config.yaml
n_layer: 10
d_model: 384
n_experts: 128
experts_per_token: 8
d_expert: 80
d_shared_expert: 128
activation: "squared_relu"
moe_layers: [2, 3, 4, 5, 6, 7, 8, 9]
router_score: "softmax"
normalize_top_k: false
routed_scale: 3.31
balance_loss: 0.000356
balance_bias: true
router_cosine_scale: 20.0
init_std_router: 0.0355
lr_router: 0.000936
vocab_size: 16384
norm: "rmsnorm"
norm_eps: 1e-06
tie_embeddings: "early"
optimizer: "muon_variant"
lr: 0.0074
beta1: 0.95
batch_tokens: [65536, 131072, 196608]
seq_len: 1024
train_tokens: 523000000
steps: 4183
dataset: "wikipedia_en"
Below are experts of layer 2 (counted from 0) of a mixture-of-experts language model. Rows are named router (the router's row for the expert), up (a neuron's input weights, with its number) and show model dimensions 192-287. Each number is 500 + 40 x the weight over its row's rms, rounded and kept within 0 to 999. Numbers have three digits each.
After each expert's rows: a language model's description of what the expert responds to. This comes from a sample of Wikipedia text that the model never trained on.

# expert 3
router:540466495542530526560520525510489458520492543511445516523496524509462472529572542476507510484509484486512543576521521519499597450460454508448437533519508479531535500496425535499515460550514497466468518376495521506500558467505545530517500489469523589514546447493507486463468508523527421567
up0:508556441464477455512503559503528502478441479492474520468419482453505490518544462551457523487522478539540478521555437542511496513494541477537439543428563495484479459485527565479458456513509479517522471492575473535568492582515464444479499501498500500457462537469488426513576472517583508497
up1:505532536507476481540512460500520531481495483551490539452457517480467506517539526532490475510585547461479496550461451527526485508595491469478530394462498440576438572507469481480401454500579554527493528563525520495556508470531472511530472546453505536493534510510546448496455559475427488530
up2:544470462516519543505515490486447527511449517463504526438464443504533501434567535499555432481549507417540462547487470541491531557443559466438494458476513538480500541555476463541490504584517490497493544495442511469562393405515517495444558497512538465512529536496448492515505487471580533555
up3:555586476495472430517437445469460456487499440513490589498520548426480488561502465455420498499581606498460559516530478516490496525566497522425471485516557572502550509548416574461520423468503520500479518544476540513478522516524516570434521515578513506466490457571518550523507498578508457428
up4:462449483505576433541513437498430491499489444490477448507512525510532536465482516533528527426600521602509540436511574561453540509492503535527479489479498525414461501513510556471434482520425493486524430559498505503437471435501414484609504511543474555508496436514471517517530517463468485527
up5:448519458537510552465418447499541512447487517477487472530535497528487494539537454541495521509446528466465546519455444436445516524458517521515450488518454510482548559528536528482563504514493420540415452493466524525592470484487485518518500531522444413479569508543520421548534488531481525555
up6:480506460584440544521551544464502531561551442519495483574508474512460497552523461494471562538527479434501585530510511515435464554569571529533423510515541493452554553539463473468444474551502517498514517447538484481499457470479485453440543513445496562508490423462481455426495390438525526469
up7:578515483552455490466521491538519500549520467553462564486547572452508476589479515444471477481582498448482525508493477514457510546492442428526487479504462531528531506529428465483510503462543481545490508498494472527460531514458484513444496454479498506434494455457523535597530545671481515540
up8:465428522484477509550493491466502540527507488521542542527500520473496539441474501474591614447492511469498509602483557449507390499524506427503496495510569491524440480540503481477521445533484435512562502565469520436551546493573497515483579530450515494458464568453499572457458519466446518496
up9:567516453458547482518429497409533358510536489525485509547420544489508533512497587532554528488526523502481507514580523520539529494503500462535547472492514478512525492444479505513484493448554463458552444465556496454481534514569487597442484473485468494520489497568561461473536588448539441517
Description: Mid-word letter fragments. Short lowercase or capital pieces inside words, units and symbols, such as bl-ue, n-M, mm, km, and math or chemistry notation.

# expert 5
router:555520472437490465494451515503557457474509540499551529557508453553502533506484471505449450477483466526481501417478554472471516491560488535444511401491536496491438528485584535456491559533454553479521454554465514457512464473500485417486529480484474524482473520612516540421542473502526484537
up0:518608489526499501425467447473513543530508485518526475524497538456502572522506491546507509465461470504554479455572587438445501506457518532473556497528475566491463422478434497471455532511535540483451496518498496454488495488586484498514557563532459522545536485449442554483569470454487484455
up1:542515502523485491506505535497445509503470487472461484537529512587540534450483549555555472494523533542489530458536551476534432504444488479541530606513441527399478478525535477449546502541500489566406527434539527553435519482455539477489445436494554516545421482486533471514443484479506515496
up2:514558523531436547534510510433554534525516501489504535471443584469461495482511483484515518497585522547524454554463600439450499518446501480519526524515501535505479513512495487453498528525513529529450504513528510499486507467493505533533525472530414540506576451482470529490496513469454530545
up3:537545498514552520486475507473602483529499413492549514457521458501457510483417535507539551486513535504440474472586458529498566469482549517541472476525460492492507494469501505534525524463483513510567489544558504483489449501464459558438559468513512444529469516518501459466486484429496507558
up4:563500501514454441501487452509519502496534526529453481484548511462510454462405496496578435515502491505422435503508507481464553516531543440485501475478482579482498548513453516462519475555522533512533556559456485525465460551514529485514515468510454463474450544463453490477472467448455524462
up5:465540518459495536510465507465496469453474434494511537511506513547481510470469512445576543459524569496508487517514439502515475466526476500464478514542470528521401484468536495434512556493478483532519496517484423509513449513549477506528415501461533437420491525554484503478525553543485578509
up6:419516538512476462475512552540559462572529538453523496531449558495489438485476561522503506534498554495466455546487527580551469472508506530495466396538397507550530497554577515477490488566485516478523382454575495511491449525467546519510506451463482504480482499536481444452414524482533542504
up7:505418522481439481518466486521520460533584458554537528546463450507471539471500468484398520489484456477530521525416496401471547481513462493536451471552573508457511547474520471445557517473557537494533482488477467468470525455479474536487492495542466501491484475497575516457497471517441488426
up8:494549469493521491542471448570441472433502427507515486449467476504397494442494500562442521487506536514585519467500510457481498551438508506514488456525517558435469536483441481502507508465538425432515574541406469561487530533524541522477554528483449450557517491445513464435449477524389484430
up9:518497514535484416524583569530510467486452481494545503482437461482439586469486557499516430433530490580496467492548487460545499465512494462541567525439518499510560473545487543492447516514518480483458535552543552551424526514532494489498482473544542502434425454475432557485506488536493489532
Description: Function words after predicates. Commas, prepositions and conjunctions following a verb or clause, especially place in take place, plus used, needed, required, available.

# expert 56
router:523484468469554562481503535549359477496523411581513470507468462582469539572500497406535548522463547498521463553519450553519548546479473565542517493520523508506484495558479513516435487491493410522509509510549499462505516456426520559494511487500542505511532512501431483473475528469504501534
up0:469486497545509537533478542490511493545532452476398511561475481583470472491460487543459541513487499467520597535510494545461470545536445540530458528552505530465530492498501474480571562521536551582394472452493470558558507547510566503493516470457462527525461441557485491402507486418486444471
up1:553534542474459424495519530571412489505479465507520557472501526518487429458486475537488538510522461533502515448558507503493483526478441573481491485537493533492429465513481431475422506464477492565510464553514449544505464477483505466469535494487509490493578491424468485526545515577504489491
up2:444549513457503503508559531495483530557473533475538476517439502510494514510495412438447426491571522443492501520499505452470502458480412433474467490497493481484462510530482575500413462472484484475519493514428494445496500468450545533412556471480513507388459570486553437523520476534552479461
up3:466530509597473472503519524516518485465492469518496472528429562477455422495475590503420492494497522476485559501512573439525439517530507563444469536474548457524477553508508435496514555490547490463460544575527470473465515550426517534474485494557512478440465481589475537548502529491493478490
up4:402462528571486519467482488541502510453520578485469556528468531484452449430550527493426516525479590499500487492510457461433514528491482462480420453502526460534458464473428483562487377431563422475531479539508476433569473459528465466503548519528442498563493497454452538448486478507500479472
up5:574545446497500492488462445501526476475408475560498514521484542581538479451467546550441417487476504563521531528518476513490555470485464513561448534521491539533475545560483498505508472478468526520487535444542486530512507461421468583482531500471478520479511496518588492597465514501566497457
up6:547546517495460504508504581573505552515452548497562511492476520440500481442510450411460501473548534540528548550422589556482482551517533474511533462532490522539519525463470529532521455518543491446483535564413461530526429486522596450455513480412423496449485534453531518539497474471483504565
up7:455526496486515546587488541587515445470475501460480481510527489539567546510483463535498487427578548455488543522501474547499561424526526546559537496544508525493543527482473535539574510517524396540524559533532523478456489522534487479500488468464542576479435485524464525460419505486518512484
up8:564528447546426548464464509528547618458463483564461538490513507508494490450514482491497538514480549448480510475509470573472519525514440525485500484566514561469452569531374506391537464560446507567461478504484456546531518525482559488500505525468477457540510450487471534412503525494527505448
up9:464446449473462423529548481457499533474549540478462496539476584527579539475509536507527450490463539468562493483487468469557460541448544528437457485516473457507472501566528519514466535494531477507530437531559539547551530418589506523477448588501513493378525462405469516486456441511582564540
Description: Word-initial stems, pronouns. Opening stems of scientific or proper words such as neuro, Tel, Al, Hy, Vol; also pronouns he, she, my.

# expert 44
router:474461487579544531563491510548507501550582526514523502555469480452437552515525448510503524540490551549530486521516500526479549452490543455436518520510573484566507438503500549563508463543546499437478525439504550524522574528575565517458477529501403567439557447461546492570499490540524473458
up0:457514467462544548483487530462541533504587514487438569514462470454446501474500462441483490517561492494503470518490534493475512544417522464545517484428466517503473514509606438513528528489502487524453455496531496510515478501513516539524511442506520476468519492493572523519465423512444507499
up1:443388561359483471506473511503569549524497474479462476443459542529418543510514479489491466498499533487459495450520491506505538604491515502419498471366485495469517506400501500484514525532445494499450540486439567477509597535486495515512496510467469505518534540439500520493458478478511505598
up2:548552508488498538463514509527453558529459541448495523560442494501550467545459502502507523504478506544492498585498474458555593491438481485537527551493491469538524535564571568438560528570529527509480461478467496530463555539492446507500536491480441444547567498505478531428438492546484492543
up3:473538514511462568526490465502501499485464490551516546516503551576435478527455544573503522439478457413519477497509461539488483477435578483558532529436514442512524505480477519499495478490528439484474473513576527476485543473482496477521465473521543597507443456466540525449542524508529460541
up4:538517434486518440492496518526445524524456487474567501512483456479447439472507511504497494457600488497449523535552444402474484502582524449488482525508524473527545548499491529516491412439493527555492466460489559408441518463444516455460396516501470496480468463550461508443560467477587451539
up5:526461560548578488477475475520432506427498536462462507419433550475404486492519471534427502522459525546568541546482551522453415531542452462440514552446462463500493496539476513532579510517587460441480556535362547538480473517522530545478463471492469509581477442517478452542542446522481502534
up6:482474526484509579489443527514513497512505569509466502574440471507465493479445520522542464519501458508521479533488525498430517552443496515505457518467475530477524504459450486516522525552527504469471480481484491561514515444470439439504501530525455562531529548516529539522494450515485551506
up7:552465470417436485492495506545490487494486478491508490507480513423524571435421521491456462463560546506488442458502582477473467481535497527529515506406495461454551519470606426518500513537463473455477511499520537432504494517506460494491488466463472491449422482500470507518438527495449514501
up8:429509519470469532481496446508499418502467462515546550602499487543487458535505566487521429498546449503555513505513487519482530487543555538503451497559523522543488531536424504465479468540513447445535514451419560468486421496520508494464490553479525513480511489461536463510512479541472502487
up9:511556504526489450458514490559481437545433491495535487492479478489493506599585477434511468481556535484559511502487463512486444521554561434528487561520515561557431473557445489558499414510547505479445514548462472534472468501516491576522414468448513599550526551468506490486530488571548565499
Description: Ordinal suffixes, year prefixes. Ordinal endings th, st, nd, rd after digits, as in 2nd Lieutenant or 19th century; also year prefixes 19 and 20.

# expert 32
router:486501467523569528536461514529585547464448556492536504450440492478535434554488529482474499502492522472484502567480496491402532450478338449452524489502464433499449507517455436494530503518558593522535473516520512474454481501504475532530476523516449519454529488487501492476508492456511436475
up0:497473515453500530444492573467490491505593543544553542533432513509473543510514488540469528472546540444527441501533561465460502481417542550524464461474517541515446511588518489504465562508526490539548497462529568524524530475512472618567567479501478506540458523524485472519530445537516519492
up1:488434476540559553565452618501482512555591502508503482524522431426473504561501500491534543530428527441555460494522491493535468475444492546491542499528503529518502549483465524577430504521550573469500534462493536451476477417431516484501530478544516508535515513496499511504639443528491541530
up2:519544516531526563543529448522492596536468437463439449489545565507473503486530464477442570593493446488499483669489513504558461447527512442504544531491552543535514456553514522501485475548540494446490430498481479480480404503534436583435525496455495545491490539451476472505497569506522489472
up3:551517559493498454542473481541569515480458537518501518480417472530475472418465546517549478503448510477505545432474459493499516501438455410534561541501517544476436500565515524493495616498517504512521513468537514557510528491517490475442457424500560497504502602461476500490478465497569506483
up4:428557514508454498491479499461445565529543402521491455517462476481510477464577443516527529504502544546520555446496444529564471526534475503383471541449507540532538523531480470448521545502554559502529595537503567447511508486508499471522509578550563596483496536443489562443497499493442490505
up5:453510500506599444496415562571458519515483547469494517456496515591526450535498598463516443396519513492537463524578464530456471525469518552457480480534507467495563466504500486487482482423511453483543552491501538500533425430518535448537415508476538482531485565548521473515496510526446458467
up6:561531496478434456473569499453579477471509452529495409438562500562456491529510556445503519464520581476539537515494485522470485528432476510510545562506528475475491472490482544533555474547570507519571546501515549450444493524452471476468558574532474512517436477490493550518566514488415512442
up7:502474552498544417498535478501538460497490542473462458504425409501512403504471485508507518472518533427537488506494516499510518512469500458526491538457483339462467448506488497502505525513463546483436514488457568433520462494514492472468469451405515500496482486552471504550497453473509547505
up8:473524508537544526544499463472498526516467485533415481442581509476534506511491513573422551469472502476505511496358500562461513576460533487495461434487474538512418552466454510565501528566543458463559545542459465486507424538591507474535511470554470490500515471482486540467459531486501554487
up9:518518546423536514523558514493494519571480585440532460462494509436486460500538447492480481490469448507553531458447457443467472588497544509556550566580518455454559485499536513428475491468518456510568534548480521507465449481483552513477501504480463502495514494505515489474456554540436542476
Description: Foreign surname endings. Final pieces of foreign proper names and team names, such as -berg, -sson, -ko, -ers, -ales, often Central European.

# expert 21
router:486511473433528478547521549493556502490476498455474528474515505561538538496586466436480515474466568563455552521456514484517477556513514507467523461426424436545474504448496420511509493559567455502519550447530582471519531419532424500421534451522464501494477503498455506473482569545542486540
up0:431541474563554516543568499480457485475512490501495467501459506500479510557516540475473547546536482448510484526491453573472546486518581452460506491503506521545544495455445532526458543564488534491574511527493517557497437465535465479449579501551507555449515505542505515507510466440481522534
up1:407544432439443517544505586531471394518537546519471507513517504460418481523511479525563571421545543514534538493589494508497498547482493469487421496479482457502507501474461506464587467458528448527488561482464470529522506495482470542432477527490502511460473529570490568519504526567538531565
up2:506468574481564443496479517538484509494443491539419515561509509527451432484529508484614418498514557541515494437380531501496549454480464541514523471498496488528475493465570470502557536460488546412460505506507571532480422442494536503480394497454491538540496519509433521468479516528524518529
up3:474519488489534481468484431465499502483548460538501502482519517491489482520455493516518565510419465443482474395529518523483487525435579470458525495540486449517412449505462451534445490498470489506483543424559492470571547474424543474548553441497560468490557532524499525509463469496472495514
up4:488521460482459489506417494496524538477563510469481514474506440458552482503422522478550533460526478516403484536560497501509572556524428456441485457530445474532486559480458476511518526476414508552539469492486482478518524519476519514490514459506422479430539506478525460483503582500480502587
up5:475526483504475527472481540468558529421528498463493554476524566504515517457440501489465455477492487462496440512463495467560470491549528530576485470460530471480475552502503503540478561465487602487539475487495494490485463546546497523527469468548531514474498511416536502468461478490504522489
up6:514542525468570510436473464515468583558464508476543554528491500565446545495564515488504489536527452531545529500513523461518510522414501475504498515454513504502538548548443505504533499557409509500454544477561481540456526478521528491589497526472477551536524471418564519541508488485484512488
up7:498452537562509476515481490542525483553497547510507561474462509468496541449543537500483491481528492467500570540587462465492497436563427508534463544439529458584519494531567427571542611496463458531501480501489466561517538469492524502528509450570495568497473443460501498475484492511444449603
up8:605532493529487479497538550495476442498518526483484523563487545434481546493549387515516437523535557460539543592553473404530521503586547511474473500515483517487508524465543535568437564504505506464416554456503499537573521465531525441462528516511456495583548442516606573495521478467492515524
up9:505501524499522495508556558529469463524546489545487490503494427487484517472506399559421521491501501523482450569535481488543511397463469545445493497545532482509473543550489519525558441502547528513547481505488480429466582476541573460492468502415467579488464405524545464506506473544476464445
Description: Quote and paragraph openers. Tokens right after an opening quote, parenthesis or paragraph break: apostrophes, A, a, In, On, c. and e.g. abbreviations.

# expert 6
router:419544485502516451484530506492587541491487521570537499507536531497494491470490489513496512496497502403556484497510525529525570433537526511472475556466526467501437520439551571512537570495491497525455526479468559529520530553425516532451552452508502491494442569553450517430509469472491487533
up0:437459517506485519531530509526521507495541520465524517495550592460435487499528560554497470531486515490508555509467548418558556507541527521511452457414467474477506506570423431503427449534533533508452482533490587495495505436512486449475479573538497568459492531465533510525429559476489470495
up1:484477479505468451563481440510498479483506567457453558562561470532416506527466455506428491525434535568571553512549523529544455490485477438484457477486499532513498445500501401479482496446584503446487485500522458439482532503511530420384547446517442386456518471506537475526490470469523542555
up2:512465525454540428500532472599569521468506535485492519493431467493419504557448397495460460490538462492517563517580499487511424544480507456465500460563487475510518453439543427432463448443471491500446514438420536493457486559456525551448541589491498491482379523516506485553537484541541414542
up3:496444491487536536471540521527479495529554539444473452540434539563451507439493569488486527492475553559476526441485502457560488480541480480493552486461582484505478481526570491494453412512456490567549534492500557521560454479509516463516521527527539511463450501490431526449519500464547519561
up4:467468522535524506523441447440458572551505478541484575422520442492485486513512486495579562434538510488448506433520430482522434496444483480567444474559455486479451488489562529553469474445514467515469490553492524470414567536541482523499510461483533466476480493473510445474559471496510531490
up5:473528523495471442408486542462527495480499493582449504478537443492547528501501591485518535531428538460504522517481503484496530582472550509487469527508506460507529550461513489450450525443486504503470548494463516457494513524540462477552470452508529485555527563529459500533524516431517489589
up6:512525502464466446503507521472548563446446527491471489531530491454495530474507565553520469541510466535474473501484480486480417549483562460594586466496505534450476558518499495482450557469525510484510520464545534441510452451543449509533449475541519483497505504529517535531528589535492511564
up7:525520447543520510562528490571483567567491412531457501441523502524425441456502447457468492532460474555502507531493431487535521447492514529492498494505560535441502510570523531474532452465546532579406465427409444509542528555491484492501553515522543485454410524474484436458562463426504512547
up8:528563503458505467473467529410440508507448444513533482508436476504469513434493446540564485467489504500404516483558488451455451440496507556428574515526580549534507613461468492546535552537496511423517499504493507532475474482463540486487432454461475468500447489458455549474482577494472465528
up9:546479469509406478501474446501531508523485500399474468488467512421510487489353504458461428526509477449473461543447448517523510510497491498480531501538444510467485567484523458520527476464469458571534561521437503415446493532616538545507492490517524452564564473513513523520503536491481511508
Description: Commas and clause joins. Commas and "and" ending a list item or clause, especially after dates and places, plus time nouns like years, days.

# expert 61
router:483505466500495456511488459556518545450508515497501526487509523541504447499538476506474483487576514556510583439521490515516473508469463473509476518407476528483484506478500437567533458553464492496511468488531585484498524526565515491490474531532477540496512507428531469558537472460539527345
up0:447554533482540539507527461413492603538489535503481479508509516537445475512526606503535552480473580568535529484558514466491504530544405519483434587420569537513484464500482596533489472546517467519409511479516526577521589558445470510540528481502478533492518487454515448470514445494432506570
up1:601538494539448487485536435464554551471558500468528537547494441498472525542524475482537506477565545523470550486459453492444574484575486453497534484492537542597515542503571484477505560477490509440466504516567496538521525528515513469488491411510504478485571498465487472430519470496421521498
up2:504472479513511562570438539505450495487503431526585478427524467460560515532514564519529510499441449560486526444538478544484469452548516588465466605498495531524494547517378499522494455481439474537440516476437531499484481526501497494489548527425523412474524534511514535473449513465559512415
up3:477529493506511488444530436469522507457480419481468457527527523503513496505499534413544510550544498402540444527476478471519491530510428479557495424466573572422484517522489503464563482433494581489481448526486547514438541510543419541472453494524554487517517518465537548522481441509546481451
up4:475574543521540481546530473484531467508487540554457536484507471562458503513489495474535500493510531512512527497475483503507503525398466508412453490549482507456529477555492535531535501507510484408421539484587534489541441448449551509470455482564486496505487481506465445504447507483498557444
up5:491507513497427531541491534506461461482521482418483551542507463458452503530451435503498489508506610536484447512462556500550525445457582552539545481494476531530507504554553554513524481466512563399467498551496579483537483463484608437496534518514496504467431476511543460526489533589553527579
up6:484496528451562527502514525440476499512505488530469501506514436455617504478476489520493507533537468539495440574560491522444550511394480537544514470532538463511485467485528469476475480461473465518494484549507488467501484542505456512479479489534475544490477444578519470507552431441463584507
up7:468441530498492507474497397480558504504452498510500559462484492457490509426427428512535593429546529539561486532544527498480526456538563537541514565550537479448477449484453554531601444564512519482467526492508481553463523460523466563593441533423494538470467500553476465590506465467493544477
up8:507593442504472439522549468469499482431527513509455480494426422537568424506528465539495519441584524521585567403513515490509491497498478553490499503477533566471531582487521425477547579531485544481440466560487506511483501496575434478541536551486485452485465511528559444505429497509576494504
up9:541484514501531551467578456488547489479560554490504523531553533476460500614520507499492521554534528502501538502538548497478520498509490555517516519547508531520454459593515443464461576522538544534509446514545430477474488444436495463522544405536430535493487525451445471513484459577471524511
Description: Name-ending syllables. Final syllables of surnames and place names after an initial cluster, e.g. Doesburg, Peggotty, Mussio, plus Jesus, England, God, Love.

# expert 62
router:468491518458470526487480543500439471550511480510504437537497538504524447444576562509452573498484524516597527482584507537411509475479527574512519476520403457462431563541572508504424543576504496475497589555520499532521578559472489493501536462459485414512522463506496493513457479528479497489
up0:553469558502535497489517485484614508460482513559464551504548486467483495449486532422586536484486483512473575481591577550537488532533464431499473527541535496435495490526467528518498556467476390453460515483570474538489467443455527549476465441478440450516489504547445522607497508486503507471
up1:487418495447420497514555476504387498490471511611479507487576459458467517595505576508489502489517432530496463497464509552534559436411537468550516487438478504524565442506509493501537450429493471462474542533461505485496551532552544545492467474442419514512515546413498474543428474450497426536
up2:611409535487548505516462515547504502514521512497534494469439493517478526543525549556531516483594445572520492432516555559498510474467485518397527451502567527512450503440564520515496513495491462407503451499546470494529472477514419548483487459460492497477474499516515531547463516519373517531
up3:490604511397495553484467487486491505491480516507510477500524422593466518463416482452507518512519515497548504507536500537509521475538522550511514483462540633448484471451488476498488561546495473447570594474506514507479375464524431426503472510492490434490552474511483488495494515482505482505
up4:464460471517520501496506491520518503508564564532514469468441472455492507523529476537518466511469528552535515552511453459541564492448504561530444510475513456437493547488468574499522436557448573470455462541412475572530546484439453516483560523442556545575471462490532486499491432480497440505
up5:478487413511546529508439478528500522559476535509458469471570501497434507497465485512496533478493471497512514534527461450529456430467607612482472481514530516466478476496555497588548484525455483499540552528538519478466531550454551529499451501478480485460473461510444466550452434525519512480
up6:524483505538493454519500533522470489446525482494557528579397477531480482475484403506522476541532486472551554562507495484505557470538485493537471443469533514474504518528539541527425455492551481499439526485475504454544468451487496504519508518475476491475505556495510426466484550577529436480
up7:568458443441491503462504547524466505483464431507491465495463500498451532424497525563465520523556505440574599443520474486489532475582395497475514489505464551470476531561420476534459523536556514554447485471554541579494553552516496504542486485557460519465561462528527504461469588529522530428
up8:463506496502573435468426488463595491462568467504504551515490472478514495575532487471488464437497469481427467484496561460487462509556472472492480569497506483499466522483512496498528395568479506421487502570458507465535473493522540474502558509429518451538503587500417481507543515485484529459
up9:472443482484607584539505524525470494572594524508492530512456505455475529566571443547589587569493513448515483555490519517513420482529529539479486560517422497526442516512560477514476563497475458522517507521478491460489449465458512443542533475541504448522468516511536546465501478481508424499
Description: Single capital initials. Lone capital letters and spaces starting a name or code, such as A, D, C, in tables, lists and species names.

# expert 28
router:483489479442512456488527481525544586496494569495491438519526498511589473508442541435496503460501503420561517485462452517535574453493503482547484468429491493422453459471498478472543543519487524512583505459473526444524527447501540430552477463530499505580459492531479534456449461474495487559
up0:512405432470528478458581457531517570490558439432524441430504528551475522575459523540480447459433494462460539519462490485513452518522492505481545551489468488459439501464493457489549440474466446506518533494483528538539476521522461514451502438473533454540531515457481542472514507490489506489
up1:493487471525453499468496527462498512496529468568495471504433528603515520473445466488536513525533456547564503538494450547477493527506497459385472512533511535518458527484478493497515417543421532458379447565503505568530472475535544549502500570468500423538486529526519431413485459452488375478
up2:515441479451510554485481541477454511480448517523511516474390506546489453544596486388485521520504543523460445517481552512486523534427507535477519565470474503520438455520512484502494453526398500496422463581532443493509468493463468456525497491464482465564490505500488521495533543526411449520
up3:460519603536493493531452504536458518456539488477499499559506500480535476521405514462497478493528527539515544481591472398448509427561487504541512525469513451559477530482515452462420562511477575456578532493470504493534511531462468506570491515515442572434468469442546483501582409483498550477
up4:561531523454456561523519593461553508535476644478539593482447448482449439498558547480525536469534436517461485473476504517502528452492474522512476575493547539427508497527480451487446471490471490476532551497528425474576496495445477527451495541493492524492412520548496481467472496505520518456
up5:471567524420519516444482433465581428439462522503500592547428522453501474573468494480498514500457432515484559473534518462508463512471467502478528539509476487495540516507430496504509458485493431490504528531493509482592488474530510472528508419554513475457491471546475533512484460482496608401
up6:500519534476483558513527486473498478494479494505564539455425599503508467548569600533469541595390478566516486510499478573473516549577505529514511537488533501536486427585444490525466456440498498540533486531511464487434562486524540518476480443435608547493535550483499493529505528424508539435
up7:578539470507540459481528489480511474461500524476561460496524561559501519484505507515500548459449484554532478432487583479549501505422420479519515532450412446488525499437406526501487489531544520497511536454544471456503493475507515470440455468530503522489545427501552460520516509564532465519
up8:392551467471520495578532425441542453518465513447509499499489512553508529507521516534495511486459475466553478488481517503439450593518543477535466521520519433443501497530429481523554474475521449543503528538514520501493506504481515491470455521454507505478565512502466470458497511431506487486
up9:469521468520457510492474498479560482471505516528561418437497490516565468436516524482638565552485460513444511549548490379559527478569552511486510481485442546449543500482492485460522541437522514534449496553543531513484487533514468486523470500483566442597508469482476556495482491537469513445
Description: Closing brackets and quotes. Closing parentheses, quotation marks and brackets ending a gloss, title or aside, often with following punctuation, e.g. "Hall of the Slain"), ), ".

# expert 15
router:554456542486545548532472513530456503503533513499485421505541473535521535518538486479580504478501514519519477473501484550532495477539468481512565475588462484515483478518454507516479499499564471485516510484533537530528511452510492570477556469583510551440470487520450483526496522482440462570
up0:497499433481545510488498553460461514465483485445473461448508476436423538528467493516527469485477509519472502413493506545503468424463478458520477486469438483483547475520452502505535497492497438444428594464440512516589511456408403430487552506550488460520515523481498525548543526509490500546
up1:490488424462523481529430486528486465456528491547464500480483564489529516528492491461572483469531475569574398496454520455524455459548513536484505459519451435505528502498558456547551565523519504516531613584617561502493432528535512436520551480466507521537515462417527473494483576465475531494
up2:442489565450508490532515541550540515454542512459541540477526461472502534557469412579473487539463501565497467524543464503486459453541530557492513515537484509507477505512522423498601436534532405467465558509432486494514506491459477448556472522497516491468550472461463488485467515502509449511
up3:499515477488491508493496506451448489450506499474568496507533469508477531530455526487493563507575499459572506528540571456494512521502480468482500482550500545431613501501551539551469540446471555465574492446585519501469470543488524511549567464543563536491443622517454537541520511499452520512
up4:504543446453531543491448540436494513471557479508511527464501469451490523463483535451494539502475530518442500539429484490480427532499529487529509478411465523503450438486514426503525490491463472413492453432513543481603527412485542471542618514536493475476484500488555428505529526392477462541
up5:487483513473447482494437554476589512445455443478549450470520516489579482479563544560475475457541504550467474492420546576560515409513560451540471541518498494480481508486524472505423439557516483503534489467433497513478467548379525499485519441502544504530509492502467533465526578540502560524
up6:441510499523630489503512513545449488475512458501487444494473500556498514475529459393474539473562586492499451514545492537534474499400528446461573475491520477499510476562512597539457429538543572516496486468467591480591556466454535558499539519464556519537478531538461454523507423515544519518
up7:533523489531556536450475444457470474535568473518501505521470521504451457447538515486505479523493501476527580496514467487525538480507560466467593432525555469511537574435492523556466578581480525523474497539470490550470478523452517482575477541515509557426552462533477469561473500538449492488
up8:505494551535484410526574403520429484460526457490473499455467470535505500455470506565458477464528511559524543491505508519474550439517505451526548519524463523513548485522515513466476481487549519551474459514512488508433441565527466504505519500526476482503551429492447491503544533470441592438
up9:436495569462519466493498547524508461529511526437476498505537527477411502477457513462538570468488527472442485547534503478452477560436468562517486569521520436470545495513541505508500515524462497527546454630531562455551494477543513547425457491455526454505481512570522516475463532490476556485
Description: Word-initial pieces after breaks. First fragments of words opening a line, quote or parenthesis, such as Col-umnist, pr-ince, In, See, St.

# expert 39
router:506545513429519503506533500469460526485507437527454556472557459506461508577449496512533507494436482514445474501492466459560473517456523465484497538522535575532527514519523524569530474553471479576489462485540536426491493442546533529459461501503489386479474459487514588475504518538500513502
up11:540516503424469533503483478531525507437480533512552452540573525534429483490523531532446464559541534502520539539543516514540475455468463523521524498515462442525503472450494485452471519434495487463510464525493463507510492527515518464513557489454505458531524471554558499483531506477490500462
up12:481451477482605504552503504482525484562492475494482422462513486533476488433484425459532527468523544479433561522475517426549467510517445482452548473453519472494526576453505432543558478498546458443480478567454522399500482505441499493492497484523509543435447450441470558551575455529515507486
up13:477462552500480452468483527491475513489530502495473496537482454470445450566564497402488515523533518470429431536542510507617536482455395435505468472537486497461512546500452547453482451539435507501517482462480575481544462491482511549518509504457550487578460529535457538427523516524536470502
up14:450549389525483441500518449471517452534458453555465491558434502514478480459406501496545550496463468485520512490561500565520514561504454518497523445528484387459484526519481518490481505548506524443560496536473555454478493475556495514478465504548532485461479522511474519517518534500518489468
up15:518471473529424511512482529489455510443420467465540550481494519493480507557486512589441500476519455495469530527516528496497476529519435557521521502460450523589541475472467489474445509448529513476507525467486458477475513495544526510538484498457456593429519473526485501551498481519465533562
up16:568486549520468497466514469536607502569508441459524414516481460557506547525559526460506494506498587429551503519534506444494493485522526526489459529476415506509468517568466499524502519473543488497499476498539541484513476537448483539453457544514501521561514503441481463494493473534442544492
up17:434567560567418492470527526550542579479529452491471469437472532497521505484523513506556479529493482460493489485484452458576478546470469508481497508494502536480511534453408531523480526501520561505494498451507489573451424464456452452495489435481539554525534579525493532443550442454453457452
up18:581531561494478541484441448520481496483422515465523594530492529410466493472515471482516456562536468530489483552468453543473483551492464480536531531472515550429529532488519394530432490557523523508469514516546453523536484513513478516503477478555517405528464556490498512565471483509524562513
up19:541515449491509474534472506445494496481488450508518465538514532483451495396492514463509518526484536496483441520490480489458576516539476520607547469549529492501577560519568566504485479496485489517538483514429465510464492492492482516464414459516536440520474500499621527491508420455567470474
up20:575534534462531581484432499530530501554462529542522466435537455508434521499549490586452414430538563472501411506521549503511556455538519442527503480525472537518493525450443493426485487520485509457501624477516548612500527425509458514547436462535401515463518514516533524485467478569543581540
Description: Institutions and kin nouns. Nouns for institutions, places and relatives after the, his or possessives, such as University, County, Senate, sister, children.